config.yaml
n_layer: 12
d_model: 384
n_experts: 48
experts_per_token: 8
d_expert: 32
d_shared_expert: 128
activation: "swiglu"
moe_layers: [0, 1, 2, 3, 4, 5, 6, 7, 8, 9, 10, 11]
router_score: "softmax"
normalize_top_k: true
routed_scale: 2.5
balance_loss: 0.0164
balance_bias: false
router_noise: 0.1
init_std_router: 0.0161
lr_router: 0.000372
n_head: 3
n_kv_head: 1
head_dim: 64
vocab_size: 32768
norm: "rmsnorm"
norm_place: "pre"
norm_eps: 1e-05
positions: "rope"
rope_base: 100000.0
rope_fraction: 1.0
qk_norm: false
attn_scale: 0.125
tie_embeddings: true
parallel_block: false
init: "normal"
init_std_qkv: 0.0229
init_std_o: 0.00468
init_std_up: 0.0229
init_std_down: 0.00468
optimizer: "adamw"
lr: 0.00132
lr_mult_up: 0.88
beta1: 0.9
beta2: 0.95
lr_head: 0.00714
grad_clip: 1.0
warmup_steps: 225
schedule: "wsd"
decay_fraction: 0.739
decay_shape: "cos"
final_lr_fraction: 0.0
batch_tokens: 65536
seq_len: 512
doc_mask: true
train_tokens: 347000000
steps: 5295
dataset: "wikipedia_en"
Below are experts of layer 5 (counted from 0) of a mixture-of-experts language model. Rows are named router (the router's row for the expert), gate (a neuron's input weights, with its number), up (a neuron's input weights, with its number) and show model dimensions 320-383. Each number is 500 + 50 x the weight over its row's rms, rounded and kept within 0 to 999. Numbers have three digits each.
Before each expert's rows: "mostly gets" lists some tokens that are sent to it at least half of the time. This comes from a sample of Wikipedia text that the model never trained on.

# expert 35
mostly gets: " first", " known", " used", " made", " well", " won"
router:511590502393537539525448480573540591506488436560474556485468501501459611534453498440491494476553455476434501431524528449524530501513578463591520502506468416485427446471518598503395557445437504
gate2:463448519502546630484528466445483494566590470350545566538526478478569505476530499499530491518474525464476597449474452516508644526583487487447499414456579512467494471444462533504538494480529477
up2:538535443379473525540496475479545491495436484517493408460535483499517476527466530474522553640435540538559547514534494482519519569532484510400491471542504492500458518428457599515401390391526506
gate3:581447462526549401466536489506458470563533465526564569533493576532493494515462489527516461553478500504499525501426509593457477479517499557623465421535486547502575511470523431528448558619510523
up3:471449545533442575460525481465430433429419487603468546511529484466488456526512467530456461511533526363540473483523556446542435522532462517495522506538588522455469512534508490508503424408558489
gate4:469506548509507575408517411463533471448409503530482440442518404530466567474540460483363498483561524591487571508544510538542421538479482466478469523450387478533452448530550497529425480495481526
up4:420540508540482466487584544478373472451462526554542550501513508376601568503534483588493574508482539629517530503457496480606529461417511528504571457538503500600534583420504510515538549499454467
gate5:556508560538548515536441536545474452573517473520507551455466483482473454587447489368465364365484507400438484422484579539480511479498485625581469535567491481621520545556465579452440483590531535
up5:494473550550365458517548507466478479548545461438533342495494474542494554456526567552540626547501398510550587473542478480448530522440451550484487494480453490446548455428445485437491506532529490
gate6:395406532433492471438536463554572522452421485534576495446469534523576423541486483555535449459433495529463554528421520643524540479521516500486523559410611425481531515469395488578463387512539461
up6:522445454515433452557546496517518423565444426603509456496417489446552481493407451531532561467506505447423502607496557559432477470518543458516549477454521393503580571438434510482420430529497452
gate7:567528605555487531558431575458481487530472457569397442412387513532483541516551435499559530503568484449467595453510556537459456493559498591458514411510528451458545451477460549493452536496556547
up7:469461574475481438463464583448501487517470443394519525494571447585535397488510441554423480481492467526572436473424504552549539517519520510519524565509519514432523544541491488538496485454589506
gate8:495523435515526475565571506497463529559469398510419518520530438565491504496432494553539493537541525483568551530565586400440441491511521514525517473524479463547516454493542476476476542435514511
up8:466482483491544454443489482515512528599434595518562488509510528472494500439454485458524508560467485471518527533537473554516460481564544356557520528481498498436442490545504413551514483506467482
gate9:500492494438531545462533440510516468467487498471464531512537522601434602453511477394479549507437427508605425429496516477519466439497523565541535637517516505519538343467429490533627520564448501
up9:452501476489462563554627583558471536561535506509454456489544509464443505517460471582483495547502500559549513528487519542525525478451470417517517467477416560395570535496502514516459486495499427
gate10:501457494427513499447489398419578520397462543540529527473475428467486532532534507440546518525469536536474546483404443601497495563480483439442537483445488533489470456525533504578502451520437535
up10:489500568503512521460418563565579575412533525512420587423491516553456481477485543535390462491503428529493462530514570532509520395516536485563424577454477405561415531555457487512559554409452524
gate11:535552492490481498497490475500479494600568580581544450439501499565447544461553453470527524473455452454498548450543472521528545537517471480580507475506464524412497384584478504486511529474574502
up11:449456517530444463489471545452537500545549354438433571587504487526505414533457540547549577561482495501496489503486499508446575501557584484511550473512543474548519568407499516534476476375504502
gate12:486446590504481460473413503513514534537431512493546554510498403487462503536489499563428513502581469504426521546521510531441535438552456406546523441381504391453551491514451517485490619456414585
up12:562501569498475456523455497516524517523457529566552523554524538461457537489429586587459607462487479467516515511536484441475439431490481513488503571472488418480526529521477537479531591443429558

# expert 47
mostly gets: " and", " but", " or", " including", " &", " based"
router:566536525549505515496476546517593430542554486564505475577499440515407594478581453536551527478431477407436562405479532526468430423432499560508454475521465461550444426520474466471482569563429533
gate2:542420473501574607497585502539479566496384599483473504499460499439488495487423497434554482480523470509493419502504434642530488422500511499463482565463490564440544476513553457438460483574514446
up2:567521450514418496517563532488530457511515541531462451554539501526493555472564437518569553507376500521511509509468477510525666562494474496450529541599528477478501538519411506489465523477470514
gate3:501524485529541489357491560491509500390404474566551516514576503495449481487467451621478547486523513456569541510502512517398523575517459551513520442515557509537528465560467535441436579536447544
up3:453499506412607483413476478560487590391558457478620551561545489525432413439502517497555481472606441512392476447439513446410474399525474481521569564655477496543450420510515466429463522525474556
gate4:466490485538474531562587585512542537548459515567559389437582457466478531503428597442417539537501511470415557452470444461500490499513558504526457488539464483543533519491472463444403596508560518
up4:456533526517589521515474451448427582492489495466534614564425550437581396532539495518586465609489531540574442532508504500501531502584555442504428439504502537451558556524570541562518429457544468
gate5:524525459526465538545526505522443501438505490561610550524479473425424542520504529467527519480495534523462474547457524483519519461416480470477481443457553510474463485457394440417553619532509478
up5:506411448516523490466537563520437480533547542476517431556484429557430534532604395536505560458466534390536631561471507568463534488463514395521483492567510489562501398585495426445524543572524430
gate6:412542423406491485491523523554465521486495532465460476536519531631551447448437499440496434506571533561464539502396578575576524453522471459488512498562462544432507505512481618530508475529587473
up6:466443458489551512435395522465347564514428527490572457444469448496571435555487552517474500529498452486519462585525471487533601522533593433528548567552550507566599551594535470451522472543542493
gate7:501547460450528527469510484540499512542502568599421402422500484408543581481538451496478505473530534486446580495503443562469536443461424596526556553417461500506509406457465558535418520520464470
up7:486415558576488374574516440495459527464450486435519485565557524526526430461518429490514534485495420456476422498489542502495496539523526529423539532467578441505488570563545539452575470535481535
gate8:524499469452570473436430462470491455468512575524543458446530473499440538457438538540498392484440525479455434509506584483545546393446540473546453544544464462487494477543538502401486591613489390
up8:548503500515580516502497544480481471472558502627494536470453442476477508536560506492506493479408495420538547486585530521508566411409479614521445523469461467481469417582489370473465538531529472
gate9:537461513398518714487591467506430552540473571515487545466390526503533435449468465412568567493513452596498508549497489571620496475525426511464546493515485535560537585521438452510505476511566513
up9:448482406507487499545495484523499595459576539525463402523495465596496486505427427449502546538514504491528447522505496461437467463493378505466569588569502514468536444575442524548556539493402499
gate10:570476540498588465473490503483528533454498579573484455525500414484472526443474468495448520508397520519541530546574529449543422580460471547511461429565480490620479506549512615489494503500461533
up10:521498592453448477537431490485562585474592545432492420473479473526502587470487520431569528464421473547480500493593561433613443537415560610421469480519558461652519489540407507511420458533531540
gate11:518497488536477474474459438548405569494484465608547529533615542545627524596513492477454440535563489414446437553473592462540476505527513527557545475442545565504503481551541524546581457442471469
up11:568466560468507585547460452499496527393440475601509524458534512421590446614607440518561502540438562502465394506487457560624517506519517560524564494437533425567563510599457475495519524466548483
gate12:333407480463376579528476495523596491500536604503466528481546522517513498486502430475438477404445533444571568476446537496570538476446428549538444446585479432502457465450552556506471507501517481
up12:462562513472570536495457619517515572528519511483486530463422501404489562449436538592506534471494464504516535512608549610542559549570512567428444488493420446519424514487457397545476486505494500

# expert 46
mostly gets: " had", " have", " been", " after", " would", " against"
router:447519471467431530444515506512547431538542516554475506434509528580519579520524443476598510427435487560455626512545460472547455555483536551453455450508555477491433348523457490554468571550493464
gate0:405482459553438471511575606524463466563435513567510537481408495415498537536517535485529461436456570544458484429470404518532450465490369536489456463499473578421507487578506509441472518489545467
up0:462503503606472465469523508406506479550423473475550512515451500547466437436463553541504416497446559600364466506418547507554496550495534533518562368522538489577434589523490569433476553545524577
gate1:547501532445488495501509482446423446509411496531513461506494514461581467446474556485475548449591466522441537544530513502472492488573496476435463448502600514445467475569508541470467473505508558
up1:498383403473500549646527500445520430521551546521492399472490479493515508449463568460493465523448439493438618437496472466381539560551472475458423588444535488449462517484552469494518502493395494
gate2:525545503423507547503527564495536443461478512411503528456550547504494546477437485538514485396484478569446618488507491540492490582592499565454403487423546386487438524576493569434396555429493426
up2:594528470506511527549494489496530583428522540452604541464493575499527441507445537547481591531404480599515447478447411460461596534539462481518468525441476460539519506518434541500488521403518529
gate3:459472456520498555500424536526518448502480481507475456419504502511394525446468559503561476446516504513500592466487452533545569503487517428473475499531551450455538420467438607502541501462564441
up3:477533607437466460575585486475554591507477562527455549454396466494467488507498571463499552520498574548493482507484428481538453483538509515553576527384432466464466496587506478385511510535518536
gate4:493487570540468516571477513517484561440537558532522523515485501547428553526499591442412552503494549508596561509416477577471498416466435567544398544478463488528526433596516528493498541587502553
up4:465478414418581494465526580540467553526490481496480536455482497442600451477498448503553540505543557531442402495500535487501514473588557524506612506522517519479460542495508492482631463453480505
gate5:484420508482511456489550466455513460455550503402435505387480546518519489502497527460596521453486488574506516559527537519571505542477527421453371503459510493422453521524535423475530487541547439
up5:453474559570520528493586532546498460523565455407386517448371586463448468484435469559547498500417485494542496556455522521514425509426524541416478426534553538481439566458370503487540442540520353
gate6:465421459551518489460452493486461569470456607506581639506537555525505459471544427538478526497567470551538402499501485494473437453464465539606524543491453604515625502510479520455480479468480538
up6:506492511511450591464429374558487413567368432500592631484498605566562473452513520519548479526515508594481537509554562446565431517539451447450526458524490514533563506427435571471448442435511422
gate7:504471521449465472481574479565535489517503520586423465504522502419613490486480490397455598414508560583500574538561475576418506549549557583503451529506524442546504499462598494500459487523523524
up7:474538540457556426435540488489448526393450456449548548454521471552457476526581552579521431582472501433461453465472517523567392431460416420457593443455432565458552484513392513523463422450480491
gate8:481539520521465487544491444542542440585519446473513465451600523530456516594441498413509531531471431582462372426583537512483493506392592520459530451500517517493522510554507523522587559500432484
up8:497423448547532490454381437545508495478532492452500609579526556441473498463530443558489457478518477543436458533488571559416437549559426483537453537531461592544454527503442596603479482543460541
gate9:424478434512513492460378457515561523499524505450506585516528579538496494547524495361456469569536495547448459453471405451529597419525576525517526522478499586414458472563497552520539621592537544
up9:522575550521451470495526432463471502466487506483527506486535537501524596529489549488471376462432541577459482473398481446570409530525518439484598508516473470505480443452492549522472517479511578
gate10:530462505535465543483477409482427420575501464483527477463504483453586526541494461467578501475538436587552521515606487483482474446449447579503527441498497512522489505419470465449513540653548402
up10:500546529612433498495464516450506476495565476516464573483487490478541451523524511507545537565569427478476471536490539615531535483482483424654533508572524524557441565515554482495443539449556501

# expert 5
mostly gets: " first", " only", " not", " also", " Best", " well"
router:499492566495395483503493531553590522478456431465505530536511457589512553434522549460491440488497407487531478401425552501423466569460566510510517557503579468529502451452509498455571516523498522
gate0:424471539469475609554519463469549461559440484504541470501534416524465502389468496424537496486570515487458462450575537525487470450427477468377487491429505475507589507498476474375441479514502594
up0:485450457514560428527492510445529567498466445447551606445475456545506441629491523560454414520460518639555502599471427511547505484521483512504440481428410505548468574457459513612384449475483522
gate1:541510462513561478517456489636526411530508537507480470593534476605423575454526470566559547593474511551441502476480529426482462518538490426539560445557494541479488457481514476500535521586400495
up1:517632564411432633436525432486522518563501439513552439568464537525496492470564555523545492477530476565454582490542456519503471545480540431471491488488603519454525534504510564476518552578522515
gate2:577500503599494498467530547495475521508441512535585511504528565544498547496562445479496536491552454520510437553505596467551501454515491526519467438602565516498495410524525448624563546422516566
up2:493456486424575548455383472398427575528455396578485530521388486365519454496502532467480489574432526476424593529518523547533514449509508495527501480449475463507506534508506526588428541540470518
gate3:538471458464466542507506483519438509595499458504511584472485573526487454546506510470453571556497466463466589494583485486572482468558542455529472418519568485506541462494545555545519460467480524
up3:452521478458546518519582566530535516435521553483520435554480458464566585511519524483484539563546573475475459554456467520526552483449469595495546604469540534456494500512448443454504453493524417
gate4:490543536483540480412443582481530493524487534449437474523538532577512501494417496452503393417591515555442540531500540554446480538504579499538443538479426448523457474528477529413503443500587532
up4:411516576490515572476493511524460478529566440501472464489490477388543523524488551563428503504591502516440479489494578493375465465547443504443572499514460466640574537484559527474509509454484526
gate5:558430522491481442498591492489454486520467495516557530488469600497450527467457555462529500511480478489515545492509521478518562451429436528468555466395524459555587459427514439523489537496468465
up5:445586470514586523454457533465481510493511522511460430495510610507520518482459455554540543539545566523457543580517523398412462485543481459467498534560446551519494513493456528467545420437523536
gate6:465559545504508504532487539498542437501525603453471549546514564462515563479519468591391497483525468608554596512492490502471494512453492516499536407457538393571465533472508524459485519470465511
up6:521554549502500451481486574446412639502443468544552493510452544483496601530500539540465484496538540424514516535486479414508587438527454531489465413456471543475549445546501409571532487574501412
gate7:536428478496437493462585515484487475485536512530569409540485417471427426429493426551595432457565448532479600488469534624499534502547477599493452602498555516553493576507405468461442581623555491
up7:486546467520496556376491591425505465545529395462517560488435651573518471572478535515494529477587518412542406541476496480595489463482518515540489495451562629490460461472514561618621554553540463
gate8:543481467476458419444422503657573428587420428512483504481504469545484592479489490611572446507534500557482563477502550557414454615483463577500405462546453492524524511478392500454386560473504528
up8:486526505490451479501401491548494532503435533598478555563519579511421597444597487510512525548424477469438584476545470501567454496479445503349517570444555443450472502519407465477460478427473523
gate9:532569486466477511451474574523554534444633555439448521509520528558538540541526608470544427461464520493369545436473545495497441466512493423443530513436389521449568457539548395422514467492526549
up9:451507508530499446406545459504520525449518516390437540447420605531420515529480462467420450388555511485509506547549574489493492556478552501502411498397470501468466431582513521472519466422533463
gate10:528468475497471463408536447491451421564512533573456585420475466580484566527518454530490549617418506521576527590506527437474571495527469486495479444513511482489356558461473508515413577354486519
up10:530606474505444600498420454472578507535492453521566489423411527564486448521428453507527545497427542569413499493577467551551573535557523611505484439501527487593564471524555555394417444461583489

# expert 13
mostly gets: " |\n", " first", " one", " c", " well", " US"
router:486478539513450511611526498547493548528410405436538480467530415502541483491447425526525536461469501513551546488491424520453537513546526429502437531514556515518413482417528467525490604498404564
gate2:516450613457462494513537598491553428439458543409577511500443476509454540494523491493435574430567551535576526463491507560450499570460470585521512507458512530522514459478481485557541513451539548
up2:489467454576475481575354477524514513538532637500465555504613506683463431531478550437476495490522392442482499402512445583496401454484442553504524496476544476527472449501548540454499584518457469
gate3:485539459489534537556539462442479567419570477565410523504470492557448505494470436536585451466461570490503555522568570486492404415460522369459511550534457466487490506519461466461435405491469391
up3:565560530494569524476444558480544424563469580451390621479513511440536478519450525513466516544494343453392474472504489547569605514462473519511526514590578553528439559550566459460497545567583604
gate4:537430612491528464489580509483503565490502414462588423585480532496536501512561470529477605492452510482453387537556540545516453424452602535630545458485515464554461379517468452587460494540513542
up4:548443455575451587569564598511484509456473426499539441518508536499518486484583513552538525532517504558495441585435468607535521576497509509494521436372544512509470522407429372448531567525470410
gate5:533425564602453523563472558428487558494438556460465405522596511511462567475567571508531502506526558418434563487503450585511553518578460446382554481490522527508495525480497492509555560497462602
up5:446427480515484454449576472509495544457519400452459546539477493529404487488453464446521394478490500380539406527476488516453519532446518435561538549503441575482493534523444529502516490552473522
gate6:592396576479527425474465437535448473533521536565553531519516473490496524486509485504452468528520485455486454441519421454459455441486526465456492443422483480538499458536520524483513558473521500
up6:488511458547534467474508496483431501520515481529534491377521484514506500526456506490536498493542474565500490448456489507577495492569510460453479454586547524580499512507531520445475508567504509
gate7:500425582418511518491535574564452523469459453524491526483529409586600442609567439467496456465526487441549513491481468559511563438569498493553535482441496406579539479568487537546503471503564532
up7:569488522497570470490447477602594534492492496424553556542608557466529581503481571495467520497419484508429452431465474511532502477434490629476435513527463506478475421612437492481461545505471538
gate8:410554530501583478474440514462532504451573559595451572575616443418436526466433449428449455484446478393541478476510427499496438531467443490517536465428497505510513495573550548570499590465510614
up8:455564453515490526552415441404464523497447439603484460418434588502551527418574538469541473573472570468414549508561503454491484499525602570505461510501493483416531487512527403454548478518571522
gate9:495545498582519533505520488555467540465412557484451598511458495486561499463484499580452516512538523503517535423503513573505450552458525463553576476481513512518491543515469552479566476483349562
up9:528537389451525489459495582480530500569474418494549499511505515568505428428532495442504456557535517421454427490559536416469482432455525575423496501524517555546533430597477467482508451564437454
gate10:530483475433509496485554550513487515491486421525550474523548452542515479575454534479554471481501570489534548533498526472519376441522533444458594522503474501523523448498490512352546561495592425
up10:484475464521481483461498490500485484576520472573518441526435385495488507490613577405570415488475468510365461487516452452434473516404493540457530509443469525461538450465486527471489488466496510
gate11:545395405499492509573480516549524422555515516482513444481561501576447538364401492505564537525556497573523551472508483453439405417434466433551573544584502486536496456456404422530518571515502500
up11:508528585559493563490509487542519549363537588442427540492528528456518389544511521464502455469451456512477520565477419597615560558497480453503532467572527547495503580573542527401455394510521538
gate12:532456396529469500492559485470512449553524528487452445490499585600441492402455484566461538454602585508476575554458485414432559517524468498480448487505508523494406507456436376526466583570611476
up12:552489483543583587583553544468429556448465511487468484429451478494461523559515436590504513539548589449479505535449528443520534490518382525414480410481478463502508477393522416419531466514364462

# expert 38
mostly gets: " by", "==\n\n", " with", " against", " −", " at"
router:522479562492459471445571429563502431438453484468451518551502453553456468475632445473513460483534504449567494463477481565506509419482514448442442499485581422475522397560447435553486433481531480
gate0:540432577386489512371501522579439494516422514409539506539482491476422592585529566517411531498448456463503516530409492589427549498563464535436542499432591542552463473499503536420408496523543485
up0:464480425500615533425520441467454386528580528580380583447478526606544507511593419600570592457470500533497501499530467466470492402529561501516570484519542510510551496554416425531472540411482469
gate1:423560510505489472531460441541557557519427532488437497596494497546461517503461527468394431505483558547541425486436437477496529515491535549485487554540561528474485559521442443523534429519537552
up1:431515486475518386561411481530513498539431457525502519505470513625480555557452479487449462576498542509521477473387372513416463510584485608454591504532508417453480521533463406453528438428497523
gate2:442469483438446523457526507473522440439489432537499521492574531519483543498521513497466410514662548472520467471467538564587562535634481413473445521486556496583543471434551480500580511525455543
up2:534530458561589462566515494539479614539517527424476485451572446456484423555556497574504579525380477577514554452615501478501447450421487550592497540479557481414476494600396446537428461472502483
gate3:457492467565494533440601411626509471524519573494481469356527512503550479472573358567441509491437455525520514557517409474527570560557478538538459477526550554523415461609526518600550529441556533
up3:381509456609532469525466503411479550495514476479586462431523600387564518490476499529539459382489472471518466443558539545500565468460475537508554456545521497548491568556454516459546550554509512
gate4:480522563464489599440448470526523553420519457545460462490452420509480531550457521474536452450511512521513476457592607497406453438521567461533533551480491457543483508536448460478381406490405545
up4:487566459454410573449447455483480489434564569417463487447614385464590535430452536442403513574501481527424491482500442476496460587477534555509482447425424498495472518446563457562490519525538493
gate5:473415493554528446510501525567481580516518527610504513545478519506528548560518507469507574448390596508438485465466474489460491469556509563444542474487444481464495466513467476514450439479533551
up5:482439535424511480431530521430474461499510466415414501453489515498564374411487494482394551480502456507512422543454450536531533521459469492532508535634498520477538523471487474498419488488556529
gate6:550387513598481398615539445492555485567467534550457529440515542588544553493547483399529503514364487410546514550457402397478407546388489512461467460460612481501529516425508482560488441442536531
up6:414445503535453457460404563523513513497498491513538584437552545566569418455468525514487437491532498428543462473514456538551510433469447461529642495443460498474547623359484512499485547481508441
gate7:450440510493483541427516509552504422521503556468451522443501522550564526499477548407476546487592440447548505489487508493456516481426509526534538557562551508528534481513468482537497520510407507
up7:561440440497464440424529511533467506476501534480506499506613526531504384503452490585542600575549417427560606530396555580459547456424486489541448575534495512509522475459421529475416462418398454
gate8:502444462427499480530545477538534457550489536544456512446468525539446478453583567517511501523513382502634550478512555560491535400494608543529464536542447447509521428539453433538468570419529509
up8:472445562435388558624562535493556408487574469479493499415534575457428504448440462505513488430491416482523600478448438622496542532518541498553545563419486432443492492503493524530470469544560514
gate9:498410528479428516519494491522528493492504498530465481573464511508440482471459593436570563501523593438460502448491450517446541477368607426504622502559542505505504482529577588511466497585485498
up9:551410516504498468442404412504544495487504523484474523473483523600572480491555505420537475432558556446473495527516438525456561461521480498554532472448517459532489495553599493447441532484491478
gate10:506542544491552559495458518442492407501492535528565579511481451536520524506444474532480420439480517537490532512483545580493499537499570514571511387428485483490513604512492498478432483492469563
up10:440538479523516381447540511510464546448503615597462487614474505503559551465519555513411505527408514416432479526568624473401509491414444544526461526579523525476486482554456517543403517505515475

# expert 42
mostly gets: " In", " during", " released", " held", " known", " out"
router:502538429510403505501526548558521566468558428555432510558501427554485561456515500479403492493469497493467452459525564494506474552494558433578455485575490461485461404484510486502474531505436486
gate2:397510512465504482446510433472522510427589530489569500439534546493499480555529456452551505485566549499583547505453513470580538339498527452562452517522506517512490502582513469465490563487557448
up2:490520502536405584604583439448486491491497489473548432474417620568481564468529486428492443492622492525542532469497491489472462608506549418494537463465457441590555511575461568472569459462586408
gate3:454558507514467477483539524568502444567571508487524422473508504547485564495528499498489563523483450514570466531551542484451519461540528554558539495600580515593499462493491573469526491624538452
up3:514438450511495487489490423530462487471582523544502459556467522544448471545471671470511442460409565567488492488495574453472490442531510570519476369571508545623471455460521553498550493561535550
gate4:379479399524519546456539461521503538534418473486542506565427528476442511466558549482505460476565441460543482585457546470595485483508463506524520568528492527438514493485433450470545484429499435
up4:440419505572438462522489407437368515503424484552520429575423453460470453462476490546443562450338504463558575569407433536558420526542577535471593521506546455510407517410462499535473533510482469
gate5:455416515518516446530601558419506473524506477567509400433428536461485517584479468603541597530452462509489599513547524524466547475439491491482519410470431428473449521436494496483422438413499477
up5:497413584520512490575496487509540513549450531528459528416494445548531476505467331471463511447496454471492637553581571498471447407437505488489562516529421460491518484500495476532500552497449565
gate6:519505474522457546457514469535477528558495466545504481509388466448456520448463472500502602508568496434549532541535498482433460508429550580480560488433574466489464475536398383455555597553474453
up6:540492440544493498436461525537529505520465546464497555467593421498462524417499502562553549566538522543625401526513434489545519535490425474483435432434573475479498558495529430486480578521399460
gate7:466534513469372483487497462549567460578533527518487510407542591491520610411491559515394456435528467498495617514499560527546599592559559514511458436476449480503546520493455411494439506480529411
up7:478506516497389477501436490469503434569578552564507540532512521482551533543470532484524457407444508512410514470516443501437537544486505509555472499461557426448513555419493558406348488499470569
gate8:533501498553466525472467548499499512495591540518526532492579451461541454512456516477507489495454434540567552488405507543618494519522476515519386435458520539489496514614487474549554482476550506
up8:499472496466469405580507507490483547435479506585474480519566495463475567427496571510414533493490542445488542441568534532500547474438425604461470588463609555474570517539516532492538568522457475
gate9:513507544548517484571496493436527482550626506519506587473598550547562505517435529565549495505598504454519487429553533493577546529611569501560482492545441515548576548492535470530445378469529514
up9:543467519505569436546581491513497552458656525552536436512486491500506524496454508446491556563438520468430506545525452428524549419485496538507529479495449429526533420589472516445550497451478493
gate10:539542585424466501463489471546437504448487485496553511506572460460586631538493520518535444461532535499528451490479526428384528490460542545517517498468526468572508393548467498494470518535523483
up10:619522469436408489466532523502516489439463449473525391509485458504560474481526490495511461491521543491473442451493463369461507488465554500539507581528498478501485436487490434429510526553406520
gate11:495447457532479496385464478506545418467464473576440512479536465538485505457506488497434445595487550459489513490516477515449525551468404476592486469458527539424539502482485487460421438495460518
up11:494552534469472494575476536561537471408499497513375506409420505497517450605410569523514448379494511478520512554643562470472535444464451481487481438440493410479562492528483473569402405542541496
gate12:410534483534450520545568578504478541532517465525468451480491514582491467377432407534553412485531503493508580545565619568537532520554533490461476542538410430521451535487428539501509481405543516
up12:514493594488494511494525439436507517509501510538447464466437429427568537603513450558500527517537493553522555485526383496489492471414461418484575488437498505573452561483404487509410434528518575

# expert 24
mostly gets: " a", " an", " his", " two", " their", " new"
router:597530455554495468489442493569524516546463485472460499399574508526517456525430550557497434491560460496567439557603644449543476484451477564471472539456515435535460494524518525555489552474491483
gate0:448475525544423485608523501482475449511556512501519515447455528537530495465574530450444514587425533525499481471575553516475547477465457548488531561563525588471421462512343578473585482519457483
up0:534484538488538578547526559469464502461487548470461491535436510488503537535558480497472455458488533542434502523541434555564562593526427456476575483496567581516517476426455523456515531547526469
gate1:468516497505443447516451497505532470551545459532477542486458509573584472439465567500370561527476503596523558462568474512493446585538569469577516600497468472488527593438542511448453537542544534
up1:532498551564461499498596537539470510565611519456506476372552500561524462479458505592470528547517435567513497557598559484560464468533555536502613550535508523552509538500514467460410573471636480
gate2:532421470449515525504450499459509478543455388535532501516523587604499521484516570531610526568509579592467511479529474484559420439437483447597503490461420545560551575543489525466563514533507567
up2:485491496460518503467528508555517563448558441518437443442550492585469485507412514408468463453491492510454466483569503526462488604581553501514573492447492510605505515508494451538499524447616525
gate3:576545512481600521567526506466434436516514599547492563457484400481464482508479487510589534504572509489534567601437497518497444529416444525505496500504473446540456573511505533463414491495551477
up3:472504472501531442465455557469564513622499443469471548566459469530551462498455554488462434453448520520552525478492482457520493533536509480637503505540486526517531471500451470500529574518483469
gate4:576496473586452532480486566651442508489525514490518522422479522570473437484497499563501563430506381549520554470504521611402571498526433471495428579420501414660433491508446400496483505455468543
up4:557520493506545428399420552551457491486559514537501534494498484568535464549573372493550610502517446502504585507367536526429534453533410480505461544467476469567427517462453476492469513549529500
gate5:541511491576484447616431533398529421418506620521563588567441445408526539581390458598546538473443441524571555510464500495571534458484403484434478465575516533475485573431422448530490518512510495
up5:475509477451536496499527580604520454569560538472433523519458500535426517421477494500500461514453525465475544470440429504465532516636463524490426436538546484477458476456475535535515598480526531
gate6:513499493488475538418478519648547464578508469547404598473468446575567467444492509467475567516547504559515666538477531502446499449515479491479439542542448571481446513553388442469510463470488441
up6:479459463520652510463609520580477432587544503488489501478387505482507497497532460508500468487547466513501565537518495519556532492530530436501530521488514493497450485470564479461507527575568396
gate7:440484527557459543465471522629523505537444523466501501471637448482513555500490526523497495542575453578545527560528509577403538614546439416519551552526492597498527569449454541507541551494506452
up7:427517488596521437348452542494586522521496524476494433502577455531511528530401474516496474513536500541620505518483524517441486523506436529573594553472473546473541504425523511534532530505504460
gate8:532552394434542531443536486543413532567460516534533438535385476468537575534438545612475503549514524467465456580488599468549546472497514610563484539583441519534501554516559421447567466509532465
up8:486457473478514481410604533382424520456481502536467460512461482485498513557497575506456597625465563560459568498486444491527633498531533549567510510485513589444526509480491524526447546458597524
gate9:459453396443384552509443530527482477534543472524557473463538553548542482474520543519484522484486469505396539559515436506464509535532536538568430558605511510528406594443534561506531553486496468
up9:546501461519515600498501486498461458555509502514512524441417461508474501568517536526520480504469537508481602475489559510538520466493570390557433505551414539570484548491532470491461506509514521
gate10:475427444478611510449438495400502477563473502581434449426532502543506537465448473503500540522528469503544585607535525522513529400531430518489535530550437521499449481462448445465510518475484505
up10:506531506332515415535471615460538481597533493445511398476504495600536491532439465536547496576526495468514616476544433510385482438463553522520423552496615446527531455530511539484500530463519494